Experts of a small language model: 89M parameters.
Below are experts of layer 2 (counted from 0) of a mixture-of-experts language model. Rows are named router (the router's row for the expert), up (a neuron's input weights, with its number), down (a neuron's output weights, with its number) and show model dimensions 240-319. Each number is 50 + 15 x the weight over its row's rms, rounded and kept within 0 to 99.
Before each expert's rows: "comes before" lists some tokens at least twice as common just after its tokens as in all text; "mostly gets" lists some tokens that are sent to it at least half of the time. This comes from a sample of Wikipedia text that the model never trained on. Tokens count by the router's weight.

# expert 27
comes before: " ", "\n", " +", " —", " −", " ."
mostly gets: " (\"", " final", " St", " Grand", " Best", " red"
router:46 47 75 40 58 33 48 66 73 63 47 53 20 47 51 43 39 53 28 57 36 43 75 08 28 58 48 40 58 58 28 31 59 49 38 32 54 31 44 72 37 72 52 66 23 40 53 51 43 29 78 50 21 59 23 53 61 31 51 59 53 60 48 72 49 44 66 61 70 36 57 85 42 34 55 48 42 72 47 42
up0:54 62 58 50 49 54 47 42 48 60 38 81 49 44 52 72 69 46 44 62 51 85 54 31 76 27 47 23 58 50 56 45 48 53 35 53 48 21 54 69 65 51 39 47 35 81 80 94 64 52 64 45 34 48 53 24 53 50 57 37 51 45 73 73 44 41 68 80 72 47 46 41 42 53 32 44 54 42 64 55
down0:60 50 47 49 68 68 60 20 39 46 51 54 45 47 57 58 84 48 20 76 48 65 83 54 39 56 58 43 97 64 94 35 70 84 35 39 58 52 52 65 30 47 53 40 62 53 61 38 48 47 64 68 69 51 58 52 53 69 57 40 70 54 57 22 68 50 34 51 54 35 39 48 51 26 57 43 33 57 40 65
up1:52 68 48 24 53 36 31 14 39 81 72 49 54 12 60 47 45 48 47 50 41 38 45 61 63 72 37 56 56 55 48 05 53 40 21 57 74 35 46 56 36 48 58 58 62 69 56 19 59 53 67 55 10 62 43 61 43 54 55 34 49 56 41 99 43 43 53 33 85 46 42 51 52 36 69 44 47 45 48 43
down1:67 37 46 80 51 60 43 68 38 59 61 41 41 75 76 59 41 40 37 43 30 79 52 43 16 69 48 34 58 46 36 52 42 53 33 51 66 38 36 41 15 41 51 69 75 52 14 46 45 68 51 53 39 35 54 46 21 70 37 61 27 82 47 43 53 47 62 69 41 76 60 56 45 49 46 26 55 66 55 51
up2:47 38 62 50 50 15 47 16 63 48 60 45 52 50 60 35 45 70 37 72 27 56 51 60 49 54 62 28 34 21 53 57 94 38 52 53 25 39 78 40 56 54 42 53 63 62 54 24 54 77 47 30 72 60 37 48 62 39 44 24 54 72 51 53 57 36 59 56 63 58 57 49 71 53 70 36 72 68 80 45
down2:46 35 70 62 51 69 66 65 48 53 24 77 58 35 77 52 62 49 64 47 53 43 50 53 61 36 61 57 51 37 99 45 60 31 56 44 81 43 78 78 34 36 34 36 46 46 48 71 34 43 65 56 63 27 68 24 59 50 28 52 42 56 52 30 58 29 60 32 54 38 27 42 37 78 22 26 55 55 64 61
up3:36 41 32 36 38 36 39 63 55 48 41 46 17 53 50 26 59 56 72 40 42 57 61 72 39 50 67 62 36 26 66 45 50 47 35 52 68 38 38 43 34 55 65 46 69 34 54 62 53 60 50 38 42 66 24 68 91 88 34 41 25 43 42 78 42 42 58 49 59 70 41 57 62 49 59 40 51 63 49 35
down3:70 52 40 69 54 26 57 35 24 39 24 39 24 66 79 50 49 57 75 53 76 71 43 36 55 46 53 58 53 32 48 63 50 34 50 46 75 75 59 71 57 66 53 51 39 52 59 59 40 66 55 32 19 55 49 45 30 48 38 63 21 41 37 66 55 66 76 51 49 68 42 55 61 65 67 36 46 32 38 28
up4:36 39 64 40 28 51 50 45 48 45 38 38 53 37 33 38 51 47 62 58 27 53 69 49 46 38 99 54 61 86 42 58 66 50 27 45 55 44 63 50 35 50 63 57 55 56 65 35 54 47 78 38 41 53 37 32 29 59 48 75 45 40 49 91 62 72 74 77 52 45 54 57 48 45 49 34 70 58 54 40
down4:47 42 36 55 21 54 36 29 87 46 42 43 36 47 58 56 41 28 74 54 57 61 57 49 48 51 55 53 46 40 37 47 51 30 44 54 71 65 30 51 55 59 56 40 63 31 19 52 53 22 21 59 21 48 68 25 51 17 58 25 37 43 39 48 63 53 40 62 61 63 49 66 21 45 55 35 86 57 28 32
up5:51 66 71 32 19 08 55 40 51 61 38 68 47 39 65 43 81 60 39 39 48 43 49 23 48 39 62 21 54 55 41 17 48 20 38 43 78 56 62 49 69 64 51 54 32 60 92 52 76 52 43 55 37 57 38 46 40 24 30 32 19 50 78 59 40 56 71 26 75 46 58 54 50 50 34 40 44 58 50 53
down5:32 51 61 49 50 83 60 57 50 35 42 36 41 63 59 83 58 38 27 64 73 38 76 69 39 50 57 44 26 83 50 73 54 53 45 67 48 50 69 35 69 63 56 40 53 49 39 44 38 47 36 28 82 44 49 68 25 35 37 61 59 19 52 57 51 53 48 59 75 42 50 30 62 61 55 57 62 34 34 61
up6:26 55 65 65 53 42 57 55 33 29 42 54 49 30 38 69 48 37 66 62 45 65 66 52 40 68 73 47 57 49 40 41 24 50 56 74 68 58 62 51 42 30 65 49 53 30 64 69 55 57 43 36 60 78 25 29 62 43 37 88 51 75 53 64 43 20 83 45 73 40 40 53 00 62 49 40 63 59 75 25
down6:62 51 18 73 50 47 29 62 59 50 64 53 67 82 42 50 49 57 69 67 52 57 44 52 45 42 59 84 75 46 54 57 53 83 30 39 35 74 56 55 60 35 36 51 31 35 42 48 57 56 22 54 29 53 47 62 38 60 62 24 52 38 74 42 63 39 38 50 62 56 48 30 78 36 61 73 80 69 64 58
up7:59 59 41 58 55 58 37 60 52 53 48 44 73 42 32 22 65 54 46 49 63 59 47 51 19 51 64 48 44 26 41 29 32 56 32 44 85 50 48 49 61 53 47 62 43 63 54 17 48 80 32 47 46 73 47 37 65 30 64 26 44 37 58 55 41 75 56 45 57 62 55 45 29 75 72 69 51 68 63 47
down7:68 74 66 47 49 30 41 50 24 44 62 56 48 27 49 69 51 57 30 33 37 84 61 26 36 56 32 24 41 51 62 46 36 56 39 75 68 37 35 34 75 48 59 63 41 58 67 58 45 67 51 38 54 38 54 18 79 54 41 19 50 78 67 63 29 57 46 27 36 55 60 81 46 78 47 39 42 59 41 48
up8:28 60 60 42 44 46 39 34 53 69 77 57 54 29 25 40 64 54 17 54 55 69 52 48 12 52 63 61 54 65 29 67 39 49 56 56 58 53 58 69 60 40 67 26 28 58 66 30 70 37 45 43 55 69 34 65 48 12 54 48 57 62 32 77 67 66 80 43 63 61 67 72 61 43 69 31 41 42 70 42
down8:46 52 67 15 48 41 52 43 33 53 84 43 46 26 74 48 62 62 31 20 39 49 65 43 74 43 35 46 46 55 72 29 43 42 29 54 65 46 71 36 17 54 67 63 28 59 44 63 46 33 64 33 44 59 57 31 52 43 43 39 79 53 70 37 49 68 39 51 63 44 43 52 54 68 39 45 45 71 35 56
up9:52 52 91 48 52 41 55 37 36 52 49 44 17 60 24 54 61 42 69 37 39 50 60 47 62 59 28 31 39 40 24 47 37 48 46 61 63 59 64 51 30 57 10 57 48 22 54 22 40 57 40 55 55 34 39 47 64 39 57 69 46 66 71 52 58 42 47 42 51 44 61 39 53 21 66 32 55 23 54 69
down9:21 50 76 48 58 47 46 73 32 36 73 66 43 49 55 49 43 31 24 80 60 19 60 45 40 61 61 35 28 67 47 40 53 88 47 49 42 61 63 39 68 77 73 44 43 60 63 38 49 44 43 29 70 67 46 29 39 46 62 51 66 58 62 53 48 58 37 57 73 19 63 33 43 61 60 42 47 42 56 20
up10:77 56 61 52 49 39 38 55 57 57 43 48 35 75 15 55 91 48 38 44 44 65 48 53 33 61 57 54 51 51 62 41 52 42 30 52 50 58 55 50 70 66 35 59 57 23 53 49 33 47 22 23 55 26 34 36 47 51 41 38 37 53 52 29 35 38 42 64 37 63 43 47 38 33 48 43 32 61 51 42
down10:45 42 30 55 43 91 42 71 71 73 48 71 43 52 46 55 50 18 66 65 35 78 33 40 31 35 43 24 37 59 59 54 51 29 52 27 37 37 33 62 46 35 63 67 48 34 38 30 44 40 53 49 27 56 43 37 86 34 33 44 36 54 44 63 63 44 66 35 56 31 61 49 29 32 75 57 72 47 47 66
up11:46 73 48 29 57 62 48 27 45 53 42 59 44 54 39 64 57 74 43 53 28 61 48 06 15 52 52 75 20 53 46 53 45 55 68 38 33 53 42 60 50 81 55 55 44 54 62 41 53 76 53 46 60 52 71 68 75 55 54 40 53 54 28 51 54 70 53 38 59 43 63 67 57 39 65 23 72 69 56 62
down11:60 45 43 41 65 55 37 23 34 46 38 34 66 46 58 77 72 48 46 39 14 47 37 83 30 55 38 43 32 66 18 53 45 38 49 56 64 81 52 54 47 29 57 72 46 65 17 33 54 56 59 41 22 48 70 62 46 60 52 49 53 61 44 30 47 36 61 70 75 50 27 48 60 67 69 49 74 56 34 64
up12:14 42 50 64 49 43 49 32 67 57 40 52 42 42 48 23 36 49 61 44 60 48 50 57 33 38 53 47 46 63 56 64 39 63 48 45 45 64 19 70 62 19 48 46 17 47 84 73 31 49 53 73 54 49 46 54 37 46 42 66 32 69 36 63 55 49 65 32 42 47 46 57 45 42 92 51 34 56 43 48
down12:71 19 62 46 58 66 28 57 40 69 29 50 62 60 50 59 57 75 57 46 57 66 60 63 60 27 60 48 54 23 56 46 47 37 40 42 65 51 37 51 42 51 59 73 52 54 46 39 49 57 62 27 59 20 54 43 55 49 27 35 63 59 62 51 54 50 38 56 55 72 05 43 39 54 67 62 22 36 61 34
up13:68 26 54 43 50 54 68 54 59 46 42 47 52 50 43 39 83 34 46 54 44 24 40 70 72 45 57 56 37 56 46 70 65 54 56 42 45 43 76 53 48 36 38 48 65 34 58 49 57 51 41 63 71 72 34 67 41 47 32 47 36 49 67 39 55 50 46 39 51 50 21 70 38 43 54 37 42 46 68 47
down13:38 56 44 29 59 63 49 37 38 73 39 40 61 60 45 44 40 92 59 55 66 47 51 60 32 54 46 55 64 35 43 34 40 11 56 49 41 65 60 37 54 33 41 55 73 31 35 16 52 50 42 47 52 49 63 35 41 55 30 68 52 27 80 62 64 54 75 52 61 24 42 51 32 55 78 45 42 35 44 36
up14:58 25 41 29 53 87 31 34 75 73 50 49 51 27 55 46 35 66 27 83 51 74 33 55 23 44 63 55 48 47 21 40 49 57 46 44 76 33 58 59 53 27 62 26 49 49 61 50 76 45 59 74 39 56 44 45 52 52 41 33 34 79 42 62 57 47 73 29 35 73 45 48 30 37 38 41 46 59 45 44
down14:53 71 42 51 43 65 66 47 08 44 59 35 30 64 73 49 41 59 52 34 41 59 50 54 47 44 42 33 54 34 37 46 49 48 86 61 24 31 45 69 76 63 71 42 27 61 44 51 57 52 35 42 59 53 29 69 21 54 55 43 65 56 61 40 54 75 44 44 51 56 35 35 39 65 19 50 39 31 53 51
up15:52 75 64 55 65 46 29 42 50 71 49 73 55 27 45 52 35 55 48 71 69 57 71 66 55 48 49 37 44 54 63 38 50 40 53 50 28 38 33 69 44 35 35 79 75 43 78 43 49 40 34 77 30 66 39 40 45 68 09 36 60 47 53 41 57 35 32 76 62 32 68 36 60 68 73 46 67 51 50 43
down15:52 32 43 63 42 35 44 28 20 34 22 62 37 68 53 57 55 17 34 35 75 63 54 42 46 41 45 36 26 18 53 32 39 50 53 37 25 37 50 17 51 68 51 49 49 26 32 60 56 56 54 56 41 68 73 30 48 50 35 29 62 80 56 71 26 47 79 29 56 42 38 68 31 54 40 62 33 71 39 62
up16:42 39 59 24 40 11 60 47 51 63 56 46 53 13 57 51 39 31 37 46 53 56 26 59 65 39 67 47 85 57 77 62 48 52 63 40 58 30 51 60 40 47 60 42 72 62 55 31 28 43 39 34 46 75 34 58 28 17 31 37 43 58 68 55 23 45 37 56 58 56 71 61 36 68 32 10 43 32 53 61
down16:48 50 46 51 64 48 46 56 64 20 45 54 39 80 38 55 48 67 74 17 46 49 24 60 68 30 41 54 41 55 46 76 49 17 76 45 56 51 21 54 63 44 58 67 75 74 25 65 39 72 43 21 41 26 45 32 56 70 47 44 52 47 39 29 23 52 43 39 35 58 56 59 24 52 42 60 51 35 49 48
up17:25 58 59 39 10 37 32 33 63 51 62 78 74 20 40 60 54 35 33 42 36 55 49 57 71 48 61 35 55 60 28 65 61 41 48 29 53 50 48 67 43 51 64 25 75 38 53 18 32 99 61 66 55 79 78 72 38 29 34 62 32 40 43 45 50 43 62 92 19 36 38 80 36 58 48 27 45 55 56 36
down17:45 74 53 58 49 57 69 45 49 72 50 47 67 65 23 59 39 67 26 45 69 70 65 40 53 47 47 52 50 26 40 38 39 32 56 48 77 87 51 67 21 26 55 64 55 64 62 16 56 80 71 39 65 56 61 67 60 64 60 59 88 76 34 63 61 61 24 70 47 51 34 38 65 48 41 53 93 33 39 38
up18:39 46 52 43 41 47 45 34 00 38 44 72 42 42 32 25 76 70 61 50 48 48 45 40 59 30 56 64 42 60 49 51 60 64 55 52 54 41 64 21 77 77 73 79 41 75 51 25 65 62 94 53 46 28 21 45 50 59 53 20 16 63 57 65 56 47 84 75 39 56 48 62 41 39 33 12 40 32 18 42
down18:51 43 58 57 32 44 37 42 45 46 24 87 27 35 39 55 34 57 57 40 44 48 54 52 64 75 36 56 67 44 23 70 51 36 61 49 06 67 54 70 46 31 48 16 82 51 24 45 49 42 39 72 56 64 23 61 22 29 33 50 53 54 39 27 32 33 61 42 68 33 36 38 42 37 76 39 69 44 38 70
up19:26 27 77 43 58 25 49 36 66 44 66 18 28 14 42 53 41 44 38 68 45 63 92 79 36 32 46 56 40 30 63 35 57 45 42 57 66 59 46 86 50 47 39 57 52 68 54 36 43 71 64 55 46 60 46 52 54 37 39 58 64 56 73 44 48 27 49 71 19 48 43 48 52 50 73 52 21 36 60 39
down19:31 46 41 46 68 37 58 33 39 50 42 48 32 34 64 70 71 31 80 45 55 34 44 23 56 32 48 61 66 29 45 28 32 36 51 59 57 51 48 41 45 45 26 29 60 22 24 45 20 56 42 27 59 46 39 39 62 39 62 75 63 53 33 47 59 48 59 46 42 43 54 47 46 54 68 43 43 36 37 70
up20:54 26 30 61 63 69 29 36 70 55 52 23 34 05 50 52 63 60 20 68 63 46 54 50 59 67 27 40 91 67 49 60 45 47 37 61 52 48 49 47 72 52 46 54 35 28 68 51 40 55 40 67 43 49 55 24 41 31 60 44 41 75 46 49 36 37 68 36 26 45 41 53 73 37 47 43 65 44 68 37
down20:78 47 13 70 26 47 58 68 48 60 44 54 46 65 36 24 36 53 27 59 87 53 52 31 83 46 53 43 53 44 75 59 65 45 42 55 67 44 65 65 66 68 54 38 75 38 55 38 57 64 51 55 81 69 47 76 54 33 50 58 65 44 60 68 77 58 56 66 48 66 60 41 49 57 19 55 72 59 30 30
up21:21 29 69 46 70 41 58 54 45 58 68 66 31 47 28 83 49 72 58 40 39 70 55 35 31 51 73 62 71 65 32 36 52 54 37 45 42 51 68 47 30 80 55 47 54 57 32 35 56 37 45 48 36 73 67 54 46 62 48 45 45 58 50 45 49 38 68 58 77 43 34 69 34 54 60 33 45 56 34 40
down21:61 83 76 42 62 55 38 59 83 20 38 56 32 33 75 47 44 52 43 30 44 77 59 34 66 42 24 41 30 70 44 32 60 43 79 50 58 63 43 51 36 59 72 69 49 21 60 61 46 60 39 43 53 39 65 58 47 67 38 53 51 68 38 46 67 63 43 56 58 48 47 18 41 60 48 28 43 34 57 55
up22:43 63 70 53 42 58 67 46 50 61 37 69 49 40 35 42 39 49 32 72 36 56 43 37 52 40 84 60 42 34 45 57 16 70 30 36 63 66 54 67 49 43 57 52 29 30 63 58 24 65 57 62 39 30 73 45 61 33 73 23 30 28 69 46 40 12 69 79 63 52 64 44 46 35 49 35 51 66 56 50
down22:33 37 38 35 34 50 59 50 33 40 40 28 40 64 24 48 46 57 97 46 38 57 35 50 52 64 56 75 57 38 54 61 35 49 29 46 63 52 53 23 82 45 60 41 57 46 34 27 63 35 88 49 56 50 60 46 32 57 23 34 46 59 72 34 61 56 52 87 59 46 63 70 78 50 35 69 61 36 56 74
up23:58 56 46 29 65 32 40 23 80 72 39 74 50 34 15 52 69 39 57 46 30 77 61 55 62 69 63 41 36 78 36 25 29 40 40 32 70 39 50 46 29 50 48 35 45 46 68 49 74 40 43 67 61 58 54 33 65 46 43 45 56 42 42 20 41 49 47 43 87 81 68 49 47 53 36 31 61 68 50 42
down23:55 37 71 81 21 20 48 51 31 44 37 40 64 48 45 49 57 10 86 69 55 27 51 37 68 41 59 41 34 28 39 25 72 45 37 48 34 34 45 59 73 47 62 48 29 37 71 73 37 55 64 49 43 63 47 47 47 59 50 45 27 50 62 44 67 59 24 28 76 47 42 61 34 36 66 54 62 40 30 53
up24:51 27 53 32 54 50 33 51 43 78 70 69 35 75 35 75 63 45 69 48 36 51 50 53 45 51 61 66 30 57 56 46 58 50 49 50 45 34 41 48 46 53 60 27 59 53 61 32 72 38 75 34 60 39 23 52 77 57 07 36 39 44 45 73 33 52 66 64 49 60 39 56 43 46 63 24 38 61 60 73
down24:54 46 70 40 35 40 59 63 58 09 40 60 57 28 50 58 53 33 58 59 62 55 29 43 40 38 51 43 64 56 54 78 58 67 29 56 57 68 65 63 96 29 50 30 63 44 33 44 43 60 41 31 40 52 28 49 72 34 46 38 27 64 44 35 56 74 60 46 73 86 52 44 65 57 32 62 53 42 33 29
up25:42 41 62 51 37 41 30 51 56 54 77 81 37 43 61 74 57 43 30 53 42 41 29 28 28 71 93 64 61 49 78 37 12 38 39 72 76 57 61 70 59 51 39 28 46 44 30 39 37 61 51 76 39 20 49 63 46 45 25 54 35 53 55 58 44 85 41 50 80 43 32 71 42 55 44 51 57 30 72 32
down25:49 64 42 24 45 61 39 45 36 68 31 34 45 22 50 44 68 63 55 36 82 62 86 47 46 38 48 46 39 54 64 63 55 41 61 49 62 49 46 70 66 57 59 47 50 64 29 52 62 61 38 56 47 47 34 46 36 60 44 65 40 34 60 54 43 38 71 62 49 68 35 54 25 79 55 55 54 70 50 71
up26:44 31 32 38 54 72 46 38 29 46 52 64 50 47 31 37 46 56 72 56 68 49 56 34 36 60 62 54 48 59 52 53 51 33 49 57 40 44 68 45 47 71 40 62 69 64 53 55 59 63 55 45 59 73 44 31 42 52 33 67 42 71 45 55 42 61 59 67 63 75 57 52 27 32 44 57 41 68 94 36
down26:49 46 36 62 23 44 43 45 16 42 53 40 24 65 54 63 48 37 54 66 64 56 47 41 76 37 31 46 54 50 56 47 46 41 25 67 46 43 28 46 31 66 50 41 42 45 57 67 53 74 54 43 36 42 39 43 45 64 59 56 49 49 57 41 67 36 73 44 41 40 67 33 55 59 41 73 76 40 39 44
up27:45 47 17 53 58 11 74 41 36 65 63 32 53 51 55 64 70 59 38 79 44 80 49 51 67 52 75 49 69 79 40 68 52 62 35 61 55 48 37 56 80 60 68 59 46 52 68 38 56 56 47 55 53 50 51 31 52 34 33 42 39 50 75 66 60 43 51 49 52 25 35 60 22 38 41 35 53 58 28 54
down27:22 60 55 35 57 40 60 67 56 54 63 31 43 49 59 39 27 63 52 90 55 61 28 56 50 50 42 47 56 46 59 50 62 78 38 44 39 51 56 60 33 23 52 56 58 51 43 67 71 69 45 45 66 46 67 45 54 49 35 82 29 54 47 33 48 53 52 62 49 72 14 38 39 22 67 59 60 65 38 53
up28:44 54 83 33 55 25 63 52 44 38 46 29 31 41 62 40 46 57 52 51 35 59 68 06 31 40 64 33 28 69 32 53 48 43 45 74 57 47 40 91 26 57 43 51 43 33 58 25 43 44 44 41 39 60 68 43 47 29 59 29 41 33 31 42 40 43 62 66 62 40 54 40 27 44 46 29 37 57 73 68
down28:41 49 49 43 40 63 87 38 50 32 46 29 79 85 31 45 71 69 38 50 55 64 53 30 72 47 45 69 35 61 56 43 31 65 61 50 71 69 40 41 28 33 58 60 57 39 48 73 58 74 35 57 30 00 36 43 60 79 68 67 42 56 53 76 42 34 34 45 57 51 55 53 60 50 32 43 43 54 40 17
up29:30 28 60 55 60 46 36 66 31 19 35 63 34 43 41 38 57 45 60 33 58 48 54 33 51 45 44 46 66 66 83 28 14 33 54 38 56 31 39 59 31 38 67 48 82 31 51 47 73 50 75 40 49 59 46 45 61 41 51 32 56 51 28 46 48 43 76 78 60 33 26 47 33 48 61 40 70 39 62 56
down29:56 29 67 44 75 49 70 30 65 53 37 89 53 82 43 65 48 54 54 65 18 60 62 70 59 51 40 56 15 28 20 44 49 54 36 44 29 28 58 42 92 55 30 41 72 71 28 44 61 34 71 70 56 55 65 55 55 64 66 43 51 42 60 63 38 51 34 42 64 31 52 44 63 52 34 66 30 68 36 43
up30:64 54 68 20 61 56 32 58 45 49 74 69 43 41 37 32 21 52 24 95 39 81 46 41 53 45 69 52 48 17 63 49 49 40 55 22 61 27 78 50 62 60 63 49 44 38 74 65 50 63 40 56 39 59 28 60 51 72 35 48 55 46 67 56 53 62 99 77 51 34 40 56 36 47 51 36 35 78 52 36
down30:73 48 67 42 49 59 33 57 45 58 55 12 48 49 67 44 76 57 34 03 53 81 56 36 46 72 64 41 60 50 32 55 64 61 42 64 62 41 62 53 40 65 39 56 49 41 36 38 66 58 39 81 44 39 41 56 60 28 61 70 35 69 57 15 40 59 47 64 85 27 69 36 72 32 76 49 87 25 38 37
up31:29 47 75 30 52 67 22 52 46 61 76 77 58 67 57 60 60 58 44 52 45 55 58 35 61 49 66 38 54 71 42 61 16 25 25 81 63 37 44 43 87 44 63 31 68 51 63 61 47 58 18 39 54 67 47 82 67 69 51 25 23 60 34 52 44 84 32 49 51 23 44 54 23 34 61 47 36 34 80 52
down31:68 56 39 56 62 40 44 52 57 67 51 61 30 44 73 68 83 63 67 37 37 44 58 82 35 44 39 76 18 68 50 61 48 44 62 60 32 78 55 63 59 57 45 57 27 39 32 61 33 47 70 28 40 44 42 64 55 63 36 42 55 31 50 43 33 38 47 69 51 46 55 40 45 71 55 52 36 55 49 55
up32:53 54 85 31 67 22 52 21 51 31 38 66 21 54 25 68 64 48 38 32 36 71 35 46 59 47 66 87 59 55 50 30 21 40 27 57 62 66 52 61 33 40 72 55 45 33 61 25 37 53 32 54 57 69 51 30 40 33 26 28 51 40 60 64 56 47 54 64 62 33 66 44 44 11 33 33 36 55 55 63
down32:55 63 72 52 43 53 39 63 46 21 55 27 33 58 50 37 32 44 56 80 39 61 73 70 23 25 73 43 48 61 43 59 54 47 50 52 52 68 43 69 52 51 44 56 84 47 43 55 30 47 14 53 47 24 41 52 31 61 56 53 59 48 49 46 42 53 79 55 23 17 45 42 48 41 70 79 69 50 54 45
up33:35 58 46 61 66 58 46 48 65 53 59 42 73 47 63 78 57 71 44 60 45 46 64 55 34 63 76 31 30 50 77 45 31 63 74 41 94 59 45 44 50 36 42 61 39 48 58 68 72 69 35 52 65 56 41 17 63 16 36 48 74 58 53 57 64 41 51 58 57 59 52 70 34 44 32 54 60 37 58 18
down33:67 50 68 55 47 61 55 50 46 50 54 43 65 65 58 44 67 63 62 42 53 77 67 84 50 28 55 47 40 39 51 30 37 31 24 40 53 47 37 77 65 36 48 26 68 64 63 61 21 68 42 41 63 47 26 30 54 47 33 46 81 85 56 79 41 68 41 30 58 34 50 47 60 51 35 71 45 57 45 51
up34:35 43 59 24 38 50 40 30 49 49 55 52 75 52 41 67 34 59 51 54 64 80 69 33 54 57 60 71 23 57 64 47 43 55 41 64 41 52 57 21 81 47 64 63 60 44 63 78 58 50 34 58 47 29 34 56 39 52 50 27 51 53 54 61 30 51 55 53 49 54 49 39 30 53 58 48 35 52 32 33
down34:57 44 57 62 60 50 68 44 30 58 24 24 55 48 55 54 64 22 53 44 54 61 58 19 56 71 35 60 70 75 47 45 43 53 43 57 45 58 37 50 50 67 46 64 17 39 88 42 50 45 62 45 49 39 47 32 64 58 45 28 47 33 35 23 58 59 67 56 33 60 63 38 29 94 48 57 56 74 45 51
up35:68 58 29 52 48 31 47 43 79 60 58 40 78 46 51 70 46 41 59 56 50 43 58 29 64 49 73 36 44 70 70 44 38 61 56 70 24 48 48 48 70 33 59 37 44 37 72 73 52 75 44 51 60 52 27 54 28 57 53 45 44 48 54 32 62 45 61 40 60 48 37 18 63 40 49 20 49 56 40 28
down35:35 47 49 59 56 54 48 53 40 69 62 57 53 49 35 68 63 66 31 57 39 41 49 35 64 54 34 52 45 27 52 54 52 59 40 50 69 48 33 75 55 39 53 21 56 39 69 43 65 64 68 47 33 59 15 41 60 47 62 53 54 54 69 53 47 54 49 46 38 50 25 73 91 60 53 68 34 53 09 55
up36:31 68 60 54 33 28 42 63 53 54 48 43 47 36 33 35 76 44 28 49 15 42 77 31 38 57 51 73 61 58 52 37 22 58 31 46 43 55 48 49 56 72 36 67 34 39 44 42 63 72 13 57 48 42 57 15 40 65 50 41 15 46 52 62 42 42 63 29 34 02 62 57 51 38 43 39 45 50 77 47
down36:41 44 36 47 41 56 30 42 51 54 48 62 46 31 54 56 52 38 68 24 82 43 49 48 39 60 43 45 52 66 38 11 69 47 50 44 40 67 65 24 54 55 54 28 67 34 74 51 44 40 47 42 53 23 23 26 33 67 71 72 16 34 36 37 52 56 65 40 54 21 49 53 37 40 32 42 49 62 36 54
up37:18 59 52 52 48 49 37 47 44 54 20 44 46 45 35 47 52 52 35 51 56 71 41 75 50 97 83 33 39 32 52 51 58 65 43 34 52 62 53 48 48 64 65 82 45 64 54 44 45 48 30 67 71 61 16 56 51 69 24 46 66 32 45 50 41 60 64 54 76 45 51 57 18 61 65 37 59 67 61 36
down37:39 47 30 75 51 50 14 62 41 47 40 58 56 61 53 45 55 47 52 53 37 43 81 68 51 19 45 78 70 52 19 34 30 48 48 57 38 64 68 40 38 59 59 22 32 62 70 53 79 22 51 63 56 57 49 45 48 64 08 51 46 55 81 41 44 43 42 61 43 47 76 26 33 64 54 51 47 43 33 51
up38:59 42 32 33 65 61 45 36 71 52 55 41 48 38 34 61 60 42 73 58 35 67 72 42 54 80 33 37 65 43 49 57 68 42 44 28 47 57 48 38 55 71 46 48 37 50 41 40 30 55 45 56 09 70 60 55 55 52 31 51 62 46 68 98 19 51 49 53 73 45 39 39 58 33 50 35 59 52 39 32
down38:15 31 40 63 42 60 42 81 48 55 61 56 65 39 53 28 71 48 42 51 49 83 66 34 43 46 29 31 08 69 46 38 60 60 58 73 35 60 53 58 55 61 59 64 71 69 56 52 39 62 47 47 71 68 43 25 53 61 67 45 45 24 43 45 37 61 52 66 46 42 47 45 52 52 68 60 53 67 61 57
up39:62 53 52 62 70 26 42 57 45 63 69 56 42 44 32 51 43 53 23 38 31 55 51 61 38 60 58 39 46 78 41 47 55 39 32 32 57 28 47 45 52 42 68 45 38 77 59 38 65 52 37 48 49 44 49 42 49 36 44 45 22 53 66 34 47 30 57 74 70 38 63 38 54 44 37 44 44 44 74 62
down39:38 51 42 54 53 58 75 66 22 09 35 34 15 44 50 53 78 52 46 38 42 47 68 57 51 41 50 58 17 43 44 86 21 80 53 71 48 42 63 80 60 47 48 62 76 59 30 58 45 51 45 69 26 50 65 40 43 51 10 64 48 46 38 47 64 66 44 50 39 28 58 37 45 58 44 57 52 43 50 27
up40:49 39 51 43 61 99 73 13 28 40 41 46 54 25 28 50 67 42 56 57 32 61 89 29 50 38 52 56 59 47 57 47 16 71 43 39 19 39 50 53 41 39 73 28 23 25 57 40 58 62 12 37 61 59 32 55 44 35 69 44 56 39 36 40 57 39 53 61 48 42 54 56 45 31 74 40 43 53 37 37
down40:58 67 74 64 61 16 76 41 38 63 35 40 41 52 50 67 49 32 45 50 24 44 66 42 53 60 56 68 25 91 29 17 67 54 46 68 41 61 47 41 75 56 56 61 71 77 59 20 55 76 41 43 35 37 36 47 25 36 28 66 66 25 68 35 82 60 48 48 53 66 28 35 70 29 32 38 73 52 49 41
up41:64 65 33 25 38 38 41 42 48 70 66 53 36 36 43 57 65 21 57 53 43 40 53 49 35 46 49 33 60 48 67 51 56 61 34 58 66 15 49 62 33 34 80 35 45 47 52 41 39 68 48 30 36 39 55 47 49 28 24 73 60 61 70 54 50 52 55 50 79 40 35 46 41 72 43 39 20 62 69 34
down41:58 50 40 29 38 35 64 35 29 59 44 58 43 40 46 43 84 71 56 40 24 55 79 62 50 55 58 34 51 44 47 59 48 32 25 20 40 47 55 51 29 51 38 52 43 50 38 49 44 48 41 65 46 41 39 41 37 50 55 41 51 56 43 50 36 36 54 28 41 51 29 53 44 37 43 54 40 79 39 73
up42:47 40 47 47 52 65 46 35 35 51 57 59 53 21 79 41 38 71 42 71 51 49 59 65 00 44 32 11 64 65 49 77 53 45 47 44 42 43 47 67 27 42 65 60 55 33 38 59 11 41 42 45 53 54 58 49 56 25 52 79 57 70 47 83 49 21 38 52 39 55 70 41 48 41 53 37 36 60 58 45
down42:26 56 42 38 44 55 56 21 35 53 45 49 35 62 36 57 32 42 32 43 33 81 44 43 47 30 52 70 51 91 63 60 32 23 33 61 63 67 00 26 69 68 45 80 45 47 35 26 46 26 50 61 55 46 57 48 27 65 38 57 59 42 50 28 65 62 51 39 55 46 49 67 47 57 48 35 44 42 52 62